Experts of a small language model: 2 picks a token.
Below are experts of layer 4 (counted from 0) of a mixture-of-experts language model. Rows are named router (the router's row for the expert), gate (a neuron's input weights, with its number), up (a neuron's input weights, with its number), down (a neuron's output weights, with its number) and show model dimensions 224-255. Each number is 128 + 32 x the weight over its row's rms, rounded and kept within 0 to 255.
After each expert's rows: a language model's description of what the expert responds to. This comes from a sample of Wikipedia text that the model never trained on.

# expert 17
router [153 146 134  76 143 120 143 128 175 135 174 105 147 148 144 142 124 134 152 135 148 107 116 117 205 115 125  79 103 106 109 232]
gate0 [134 154 151 121 150 176 143 119 141  68 138 175 156 164 166 172 123 244  92 112 129  58 126 193 102 148 160 126 125 123 140 189]
up0 [167  73 145 139 112 149 133 136 152 115 122 134 133 133 130 128  79 123 109 118 156 152 149 108 122 103 187  91  37 120 131 109]
down0 [155 110 130 123  98 125 166  95 131 182 129 120 141 160 142  79 115 144 202  67 136 170 165  94 175 144 104 134 138  98  81 123]
gate1 [179  78 159 177 151 134 125 189 155 161 161  77 100 124 181  83 139 191 124 149  66  79 129 139 153  98 147 108 102 151 130  87]
up1 [ 99 129 123 109 121 181  67  95  95 145 124 121  91 154 163 103  99 157 159 140 182 150 151 127 140 162  84 115 129  85 186 131]
down1 [153 158 124 160 100 132 133 136 114 172 106 122 134 128  92 106 172  95  69 123 108  88  84 163  50 118 129 142 135 244  96 139]
What it handles: Line-starting dashes, == heading marks, paragraph breaks and quote marks in infobox lists, discographies, and album or film credits.

# expert 20
router [117 112 151 133 123 141 166  61 147 158 130 206 134 181 119 162 128 114 103 138 158 180 170 183  97 162  93  83 145 187 105 125]
gate0 [159 134 116 153 173 162 129  94 133 121 160 113  77 118 165 114 130  99  88 152 128 179 176 154 151 108  92  90 151 110 143  69]
up0 [187 110 109 193 106  92 100 119 103 137 145 170  85 176 122 121 115 119 133 113 150 141 106 159 116 107 107  84 130 100 153  98]
down0 [129 111 137  74 102 158 152 178  91 145 150  61 149 132  87 117 130 123 162 144  67  90 131 109 154 119 117 199  74 148  96 128]
gate1 [122 126 188 180 109 163 164 175 126 106 163  86 137  97 156 103  60  98 154 162 126 153 143 159 145  90 126 161 153  72 128 122]
up1 [160 149  80 119  96 106 109 137 156 125 137 124 129 153 118 140  91 136 149 163  90 135 123 122 105 121 137 167 122 179  90 123]
down1 [110 123 184 145  57 111 178 149  94  91 101 141 171  98 116 152 130 116 140  90 112 117 165 168 102 117 115 122  84 140  61 103]
What it handles: Prepositions, conjunctions and linking words inside running sentences, often after verbs: to after respond, from, and, than, into, while.

# expert 12
router [ 98  92 101 133 105 101 125  99 183 144  75 182  96 153 129 139 133  64  96 101 173 151 180 216  90 145 128 161 123 148  78 166]
gate0 [130 151 109  99 146 115 172 105  79 156 105 126 162 157  80 155 100  89 131  69  83 139  81 139 161 105  77 158 185 127 112 171]
up0 [129 145 133 106 150 145  50 153 119 127 104 114 146 145 138 103 151 214 189 172 160  74  95 132  95  90 190 130 103 186 136 100]
down0 [145 154 143 115 115 155 110 105  88  94 119 205 150 164 135 180 115 114 120  93 151  98 102 168 131 143  81  70  90 154 123  86]
gate1 [163 114  65  94 168 104 194 124  91 176  82  77 136 146 109 125 152 135 109 149 119 125 147 139  77 126 121 170  89 159 107 140]
up1 [146 124 138 135 151 187 142  88 158 114 187 135 146 122 114 100 138 185 143 107 127 120  97 102 142 157 110 131 123 168 188 109]
down1 [194  89  75  99 175 101 141 135 134 143 122 106 115 107 159 154 124 116 105 119 139 101 178 111  96 132 165  95 144 191 115 179]
What it handles: Head nouns and plural or agent suffixes after articles or possessives: year, series, people, album, -ers, -s.

# expert 22
router [107 151 122 104 135 120 151  70 138 126 122  95 149 131 130 123 106 170  55 124 138 149 138 126 130 134 187  83 176  88 132 166]
gate0 [178 143 193 177 102 118 155 123 208 144 146 101  82  86 127 167  64 121 146 166 167 101 123  74 148 166 158  87 132 136 187 121]
up0 [104 138 153 136 100 106 156 169  90 102 129 164 135 103 191 109 131 133  68 119  93 156 142 117 103 119 152 138 149  61  93 193]
down0 [166  64 115  70 119 103 127 128 144 123 144  97 128 139 152 134  96 122 138 124 121 159  80 112 129 111 118  91 111 127 144 118]
gate1 [139 104 153 136 140 114  85 196 120 118 130 150 143 112  79 128 103 149 166 136  88 140 117 117 111 151 136  94 116  88  87 120]
up1 [129 197 122 145  96 110 146 137 119 103 126 123  65 153  88 150 117 102 106 145 143 120 105  91 120 106 144 116 159 119 175 146]
down1 [104 111  98 139 111  64 136 108 154 107  51 115 135  97 150 122 111 113 145  88 118 118 167 114 156 103 162 130 118 151 103 166]
What it handles: Pipes, semicolons and slashes separating cells in results, election and sports tables, plus country codes: |, ;, /, ENG.

# expert 6
router [127 115 169 116  94 144 119  83 184 165  72 152 144 155  91 170 117 192 143  98 204 122 195 141  94 115  99 149 111 124 179 144]
gate0 [106 152 146 138 156 147  53 114  86 149 124 134 109 151  59 158  73  70 157 138 153 130  89   9 124 119 112 147 129 104 158 123]
up0 [165 169 101 133 149 123 144 161 116  94 155  75 110  69 129  96 132  67 115 113 154  94 136 156 198 165 164 153 163  96  95 149]
down0 [161 125 105 107 144 146 161  87 130  96 131 127 110 118 101 109 113 123 126 141 172 128 169 118 167 143 154 157 139 131  87  98]
gate1 [114  57 161 142 111 125 108 171 147 106  99 143 106  98 127 127 125 167 114 154 146 117 112 120 116 145  73 182 142 153 149 156]
up1 [107 130 170 132 156 106 150 125 106 139 117  83 131 135  88  95 160 168 146  86 153 102 119  79  82 155  96 173 209 146  64 156]
down1 [157 115 118 102 124 151 151 151 117  77 109 121 143 176 108 131 173 115 101 153 151 126  98 132 177 124 126 102 113 151 110 214]
What it handles: Subject pronouns, possessives and auxiliaries in biographies and plot summaries: he, his, she, was, had, who, would.

# expert 21
router [ 91 116 166 106 118 126 157 133 171 196 105  75 149 134 103 182 115 110 121 105 161 152 142 144 127  80 159 139 157 124 108 174]
gate0 [145 109 170 131  94 144 175  67 124 210 133 153 193 120 122 129 130 142 149 160 104 160 120 169  85 155 142 123 147  69 127  92]
up0 [146 117 146 167 122 129  99 153  74 116 151  80 109 106 103 156 115 167 109 128 111 184 162 143 164 203 144 158  70  74 138 138]
down0 [101 138 111 162 123 108 112 130 156 138  74 152 101 165 110 107  75 130 148 139 142 119  79 143 111 108 113 104 132 100 196 106]
gate1 [116 170 170 147  86  90  85 154 175 146 161 147 129  91 109  79  66 181 124 156 115 123 231 119  93 139  99 175 156 183 148 117]
up1 [142 128 102 141  88 138 146 186 146 155 133 114  78  84 132 191 103  75  52 111 157 135 125  45 143 144 104 114 138 132 159 105]
down1 [ 72 108  99  94 136 150 113 139  94 111 188 150 137 160  92 183 125 201 150 138  69 139 181 121 109 145  80  95  58 168 124 204]
What it handles: Words about armies, wars and combat, such as Army, Force, Regiment, killed, submarine, captured, in military history articles.

# expert 8
router [122 120 188  75 183  86 160  98 133 127 185 212 106 135 132 131 127 138 118 116 117 112 150 114 136 132 148  28 136  68 171  89]
gate0 [ 77 129 210 113 161 104 123 135 127 129 104 156 110 133 193 140 189 184 182 101  97 155 145 118  91 138 115 121 145 165 153  88]
up0 [133  99 126 146 100 121 151 106  94 123  94 161  91 201 115  79 123  94 142 177 149 158 141 128 141 132  89 135 188 124 114 118]
down0 [147 138 129  98 116  92 103  97 186 153 158 197 142 109 128  80 110 155 156 174 125 103 125 114 144  97 145 113 157  92 142  87]
gate1 [ 98  73 158 170 179 205 150 129  68 168 124 144  85 150 186 104 162 205 110 118 106 131 149 100 113 118 100 114 177 124  92 166]
up1 [139 176 141 103 105  91 144 156  61 126 142 128 151 150 148 187 120 109 165 138 117 136 161  87 152 112 131 105 106  95 110 132]
down1 [134 112 100 171 139  99 127 116  81 117 185 137 113 170 150 151 145  77 146 111 102 131 139  76 106 150  90 116 167 131 131 164]
What it handles: Opening parentheses and quotation marks, and the first letter or piece of a word right after them: (, ", f in freedom, mis.

# expert 19
router [141 113 129 126  77 132 103  98 174 131 126 189 110 126 113 169 134 122  76 143 164 127 219 128 113 149  89 106 159 134  91 131]
gate0 [148 169 133 171 171  94 141 142 133 140 150 138 166  77 162 162 115 153 162 119 114 127 124 140 103 120 162 194 184  98  83 107]
up0 [157 143 195 103 121 117 140 172 148 125 137 126 131  96 113 113 115 149 157 106 169 128 162 152  55 118 132 110 119 137 129  93]
down0 [161 157 106 119 116 145 143 116 161 127  93 181 175 128 148 125 145 199 119 151 174 112  87 127 128 127  43 181 117  93  85 114]
gate1 [146 161 133 131 137 114 189 105 117 150 144  96 160  80  78  98  92 191 112 100 148 140 115 159  98  90 155 177 132  45 159 136]
up1 [ 56 121 105 124 185 140 133  67 128  91 124 178 141 185  56 152 171 118 133 149 107 120 144  98 170 113 153 102 105 106 164 153]
down1 [ 68 116 129 129 153 114 136 139 152  86 134 169 143 154  90 161 155 167 146 169  71 200 153 152 136 138  94 125 111 151 162 115]
What it handles: Bare spaces and line breaks in tables and lists, typically after a pipe or comma before a number or date, plus °, $ and £.

# expert 18
router [162  85 142 138 106  66 168  81 153 116 186 129 150 117  84 153 167  95 141 127 134 143 140 105 121 151 129 169 110 155 152 132]
gate0 [ 70 153 122 150 104 115  83 107  55 110  94 160 115  65 132 119 101 104 130 112 147 110 135 192  39 138 131 147 135  73 108 156]
up0 [147 175 148 162 112 131 104 116  62 107 128 106 133 120  89 102 132 162  62 142 148 118 130 121 114 100 122 139 147 107 163 138]
down0 [125 155 145 128  69 130 134  85 153 134  93 124 159 147 195 113 116 141  88  94 120 162 120 126 122 120 175 118 142 134 107 131]
gate1 [141 151 115 171 142  93 192 118 116 162 100 136 185 120 114  81 149 134 124 134 113 126 159 130  76 124 173 131 161 155 122  39]
up1 [117 148 140 111 144 155  95  87 116 131 159 129 162 144  88  98 122 125 121 123 107 132 131  87 103  90 174 128  61 160 115 141]
down1 [114  90 130  68 151 136 113  62  81 131  71 125 117 151 116 149 121 154 164 137 187 101 128 131 151 157 122 118 159 169 131 192]
What it handles: Chemical formulas, LaTeX math and technical terms in science text: +}, _{, \, H in CH3OH, vector, activation.

# expert 15
router [168 140 190  93 155 111 156  93 104 120 166 181  88 159 121 102  86 213 119 150 115 111  82 139  59 130  46 118 129  41 157 154]
gate0 [141 126 113 128 120  90  96  75 116 123  75 160 132 101 119 207 150 190  69  97 157 162 167 147 137 124 114 101 106 127 155  49]
up0 [110 116 104 156 119 102 163 120 210  62  80 159 178 119 128 108 111 173 145 161  96 116 128 106 113 126 124 159  89 112 109 153]
down0 [140 129 105 178 122 153 158 186 165  58 141 129 117 157 120  98 134  94 163 145 119 117  97 107 158 131  88 178  96  98 116 131]
gate1 [155 188 107 130  38 164 115  95  81  67 166 120 150 103  57  97 110 161 141 110 111 131 154  95 148 134 106 135 141  90 134 111]
up1 [ 85  96 130  66 133 124 125 175 148 101 142 132 104  97 124 131 124 170 153 143 117 100 157 163 131 147 115 166  89 134 136  56]
down1 [ 72 113 113 140 180 140 111  89  97 105 116 141 111 118 127 105  65 120 164 196  94 132 112 100  86 172 135 131 110 106 117  99]
What it handles: Prepositions like in, of, by, at and colons after labels in infobox lists and citations, such as Written by: and published in 1958.

# expert 14
router [175 144 121 138 138 140 135 136 135 179 119 115 120 173 145 120 191 127 134 100 123 143 114 158  69 172 174  91 168 147 171 104]
gate0 [189 165 153 147 102 122 143 150 108 101 100 141  89 108 190 132 112 130 104 114 172 189 139 113  80 125 132 140 144 148 143 140]
up0 [108 118 190 107 145 128 111 144 129  89 186 138 101 161  92 152 185 121 115 137 143 110 134 106 135 200  95  96 167 145  89 127]
down0 [118 138 139 131 113 107 128 187 144  90 163 133 128 109 125 197 183 137 130 154 145 101  50  84 174 112 134 141 127 137 137 125]
gate1 [ 78  89 128 122 145  87 148 116 135 104  89 145 131 113 114 102 198 142 141  83 175 145  64 145 158 122 100 132 159 123 147 146]
up1 [134 144 115 114 124 155  84 132 133 180 148 105 201 111 133 146 107 126 112 132 171  94 189  71 137 175  93 133 109 143 167 116]
down1 [165 134 104 145 109  96 105 127 112 117 124 117 146 103  98  92 119 136 117 103 164 106 120  79  43  92  91 136 155 160 146 116]
What it handles: Middle syllables of transliterated non-English names, especially Indian, Slavic and Asian: Kh, aj, ić, ab in Jayabharathi.

# expert 5
router [134  74 142 125 157 118 172 119 113 125 125 140 148 142 123 132  72 113 131 110 129 166 138 139 148  92 163 129 145 199 199 132]
gate0 [147 135 118  95 125  97 136 129 161 136 175 137 150 115 142 161 106  62 167 129 108 172 134  89 154 144 143 126 161 132 104 154]
up0 [141 143 115 102 209  90  98 141 110 157  97  71 143 165 123 112  47 129 159 144  86 129 117  94 105 141 148 152 193 125 125 130]
down0 [147 105 165  83 154  94 144  91 120 124 131 106 154 142 115 231 113  88 104 172 122 125 112  57 121 106 123 118 184 133 130 197]
gate1 [170 156 189 110 136 169 142 122 103  91  67 180 171 148 100 151  66 136 101  87 142 116 108 150 120 132 123  85  96 173 129 136]
up1 [108 100 118 100 136 124 158 140 140 115 121  89 117  95  70 146 142  90  75 158 108 140 179  76 141 114 101 116 137 141 159  94]
down1 [123  86 148 156 117 166 135  98 189 112 107 119 101 154 144 168 125 126 144 170 145 164 100 166 140 140  77 126 148 120  83  54]
What it handles: Words in descriptions of a place's location, area and transport, such as land, water, north, west, County, Street, station.

# expert 11
router [136 137 140 148 131  96 127 107  92 116  77 121 152 152 104 107 106 102 139 113 110 121 130  85 126 153 200 109 125 126  99 182]
gate0 [169 138 114  83 130 120 162 132  93 212 143 147 144 137 139 148  98 113 140 153 132 162 141  90 140 137 126 123 168 121 119 108]
up0 [158 122 153  96 137 130 146 155 127 107 194 146 132 148 152 118 159 173 164 159 120 131  66 110 117 119 109  99 124 146 110 146]
down0 [121  68 129 114 132 206 113 137 163 174 186 166 200  84 136 112 104 172 164 152 144  96 101 122 112 167 106  69 110 145  83 117]
gate1 [169 125 178 121 111  49  33 100 194 117 147 182 107 145 115 164  96 122 184 126 156  66  58 182 148 155  73 152  81 144  99  96]
up1 [175 171 149 108 116 119 160 106 141  75 174 105 193 178 145 123 125 125 105 154 114 105 144 142  93  83 139 212 140  97 148 130]
down1 [139 144 139 148 143 158  99 143 180 127  62 162 183  72  87 105 110 101 108 124 116 150 144 141  93 147 149 105  59 101 117 161]
What it handles: Digit pieces, mostly the century-decade part of years like 198 or 201, and numbers in tables, coordinates and statistics.